Below are experts of layer 2 (counted from 0) of a mixture-of-experts language model. Rows are named router (the router's row for the expert), gate (a neuron's input weights, with its number), up (a neuron's input weights, with its number), down (a neuron's output weights, with its number) and show model dimensions 0-55. Each number is 128 + 24 x the weight over its row's rms, rounded and kept within 0 to 255. Numbers have three digits each.
Before each expert's rows: "comes before" lists some tokens at least twice as common just after its tokens as in all text; "mostly gets" lists some tokens that are sent to it at least half of the time. This comes from a sample of Wikipedia text that the model never trained on. Tokens count by the router's weight.

# expert 79
comes before: ",", " been", ".", " of", " in", " was"
mostly gets: " has", " have", " film", " album", " station", " government"
router:138117095132109181124137150088143163146107083141135118124156155134120152098150124165135135106151123137128103130133140154135106148100111151100094089124139159106161111137
gate0:143160164139105126167101134119144132136113129105136165137117136153124133159110136102106139139101121183112086117092152106127136126116131116097093109103144084133108116130
up0:074125084105126117095156121118158113123124116125094119101117107122104136120133118159117169112154156068132135105118126133133145101158101139132181129111105133114134105156
down0:166130123138135089134115101121132099107147104143140114128096142102128079145097125114115136138118106120110138120148108127148145176090139137143131099100163106154142096137
gate1:096165136111155129147153125111109118173111114143143111153135140145079131098154120112147136145126125090146138111162144138113148097141117138106093115090082133144140097123
up1:116101169142186143164117105115154106177141143127119152088117116134089117144123142119135095150141145065147113131187111129092175088115171090124101139125119147079089118134
down1:097134142143163107121107107115148102149147151141152145139114136093111097115127116140136153132128146119103118097125121121104129107163116094105132117140138130131104101121
gate2:102124089120148120127147108113145168133125122107108099110129120120095143140109129122116131132179142129127103109158116101161156120122087095111103145118103156097137119150
up2:144102174137182139127089142170104091151158136162130124125100124101138087105118147101141132095109137095171127121099128137107078159155101135111126120150156123141123120104
down2:072129089137112111128103132068153162179104150160117155144136104129132155125155115171171156167173123118107122141150127091174115136085110127143095135136132117137103096135
gate3:124118101116135103145144107151124126108134170138178175101115122128126127120130109122133143155138164102115122120097121095157145126129136115126155183126145090152122146148
up3:103148095122128112158160136161145108106116115138153153099116134153130200135116074137156118142098171114117139115114151100168127127117142099099143146155138090155114166160
down3:135115140121142124146172096129068136119091143127128097143149115162152148149165098101127117183131084093138089145134125069124140116154134085088089123112115133180143141090
gate4:145193124135117143111109105116132133083092117152109112088158137115163130138127140175147174105145106150117146116103126096123134138133104110143123111138134151154122086093
up4:155170137110131117133103070103123146085111137159148161124170144110134162149145137139112138100140104163087120091121148105102136175099137125113099147125107140104142127086
down4:165095101091092088121137116138131069118144121140114122141135166089107132124140120141151118162134094147134112151161156125165103144106112156144120149115128159112142127126

# expert 112
comes before: " |", "0", "1", "2", ";", "3"
mostly gets: " Dan", " Luc", " Jun", " Rovers", " Jul", " Liga"
router:100187132134167148116097108153123132132130122141108122102141129143136145156064114135113130131167132146141103152139115104153118107143124116117132137108131091146129114141
gate0:158141134132133123099126128115157150130110142143130160127101112156170160112095144124121103135141097093092176133107081100106128084150087127140114163060155104077180135160
up0:153111138127122132148148099148117143130088143129120099089107108120117109174154142139162152131092161130117113092115134122175127177112115160131150056212085159146087125108
down0:125150131153136130079121140139156161167106162134165145116134103091109121133152146123141143137143125122134180098122132099126105114144143150108174134097168122147110165161
gate1:130101163089132121156138159139116149106132128097088094080121085110142125123167132172132116125134110112086105130146127089116087134128099192155121123117107119141114102120
up1:134108122127144143160151177162103126145123154115111088122114094106131139102134125181159103129131093101169119116118143060138090111122137157146103113129088144127148093123
down1:137131127149132157116112124125099145147163150139115078157122143137130126115156098160109105126030109139124144100130141164077095117121118120135150153094076157105128136127
gate2:095172097117126144137106163142124117133137139163143112193108102153128123140141151144167141109139136171124110099117146117127137140123156089136125129120118142106126138118
up2:127113095153123111133143136123117129149155116125156116128180081128161100126145124159140093148104106127132139111108137114144125149129194084110108186128126152114132162108
down2:152120106141089090137106099110128120119149128133117154090172093130121099124119142155089099118092114170095136070117160113123105121137119093151191177129119090109188139121
gate3:100108091118118112121143143133149108111136151158119087111115153152141158099109103106160073145110134145136107123155129134140128066117138124145124086118110102117165128096
up3:157135185130121138139109127158133128159132096113128126143129125103114118152155150152131190109152153097122137146126127101132124201157099148124097172146110142143112166164
down3:112104138084153155102121156133097121118164075126115111130104102122096056132124177095122131120146117148090140120151107120176105107134120136145086163104156154140153151146
gate4:126127132096111090151099089085132144142127122101115128113130128068130078149112133105140134169134103151123133129139183105121116099120114173090138113110124121161117078097
up4:102118095148153147158119114144121085112117131157153150104124107101157134121145138116099112128104113131106132117096114171155133077131125141161141130138148160101158168146
down4:118161134119135156177121110135142169163117090130126136137135114094104150129115101111131188109158149119149120131167109194145145115146143124143091139113108093167128074144

# expert 89
comes before: " the", " a", " an", " \"", " his", " their"
mostly gets: "TA", " Association", " Society", "DA", " Billboard", " Academy"
router:094121113106144135149145098111133182126124131120164153089139071100140175110057144110104159129120129128104158149139115109126166108134121086153152157146120088166130142149
gate0:149151104123118114126120123139081100104130101133154090172079145100139128162150138136092127146145074091123119089130160101127158145131142100123166176128136120129153098080
up0:114112158153119128103136144107156148141133153094109171081153114148109118104148121143162116121114155174134135169126105136144082130121138134121107094124150127107096158174
down0:091068099138136116108123111170156136119166131129120147107164105119086140130146121152154108169111137155133167153162119122108142127172090141127112137110122113162096128131
gate1:115119146120125156109096105165149143104172178125106144126123110122126119098141098118106155154138120130145123104150116104104150073123130168142150138112135109130112163135
up1:166153111113101126107165162080139149144103130165129092171142142134123107133128145136089136122118182151128088085131110130138099139177132096118126147120123134103115135128
down1:097121125107151121114145098128155164113123124150151141159128134114102121130125126130110171134089093089108113142174100105102174085135095153112080171164133118152134129151
gate2:178132162122122132128141123131154117134130119104119140131094118132117127143125100144154127116132131137152144158146160116137146085147128116133117138165139142154108119106
up2:096153119100130066143165123149099114128147165175126150155169146133133136130174101125176110120153139101141139131131146127126124142102116159115180107090119130116136100116
down2:116121169165166165151124124103160167101124133116118130117123155137129134072140128063139153156175126117128121137087171136131128111094152091136151104094112101148119121098
gate3:149118118153125078120060109125127103103116142083131118072089125121116092095122106091126136086110101119123158160150177143110141107104108109136154132141149096152132140081
up3:114128129089107140122156169137112128092146079161169130178140121124141127132137141183180114157140124144093104123143088101160083165132161134116120143118128165111126116131
down3:161139145115101116117141155154112118151092127138126119100166089076146116103147104086135133112132155135134150124179171112096114092110141123102105116088095178082129127102
gate4:105136128120095074112142103122155181095128090119141151131118128133142108141095135135138061084163114112124158132142143107108142128172102153154135161166131120184141152089
up4:135117114132111114141117100119135124145158146124133152119134149130134169121103097112113088084139128124101177139107095127121142127186104135095131178141129125161150127087
down4:088097143145109128108141123153083144170110138156108113152148160099139153144160118146155118155162117109124126126101161098138121154124151152156106140143113115116138164119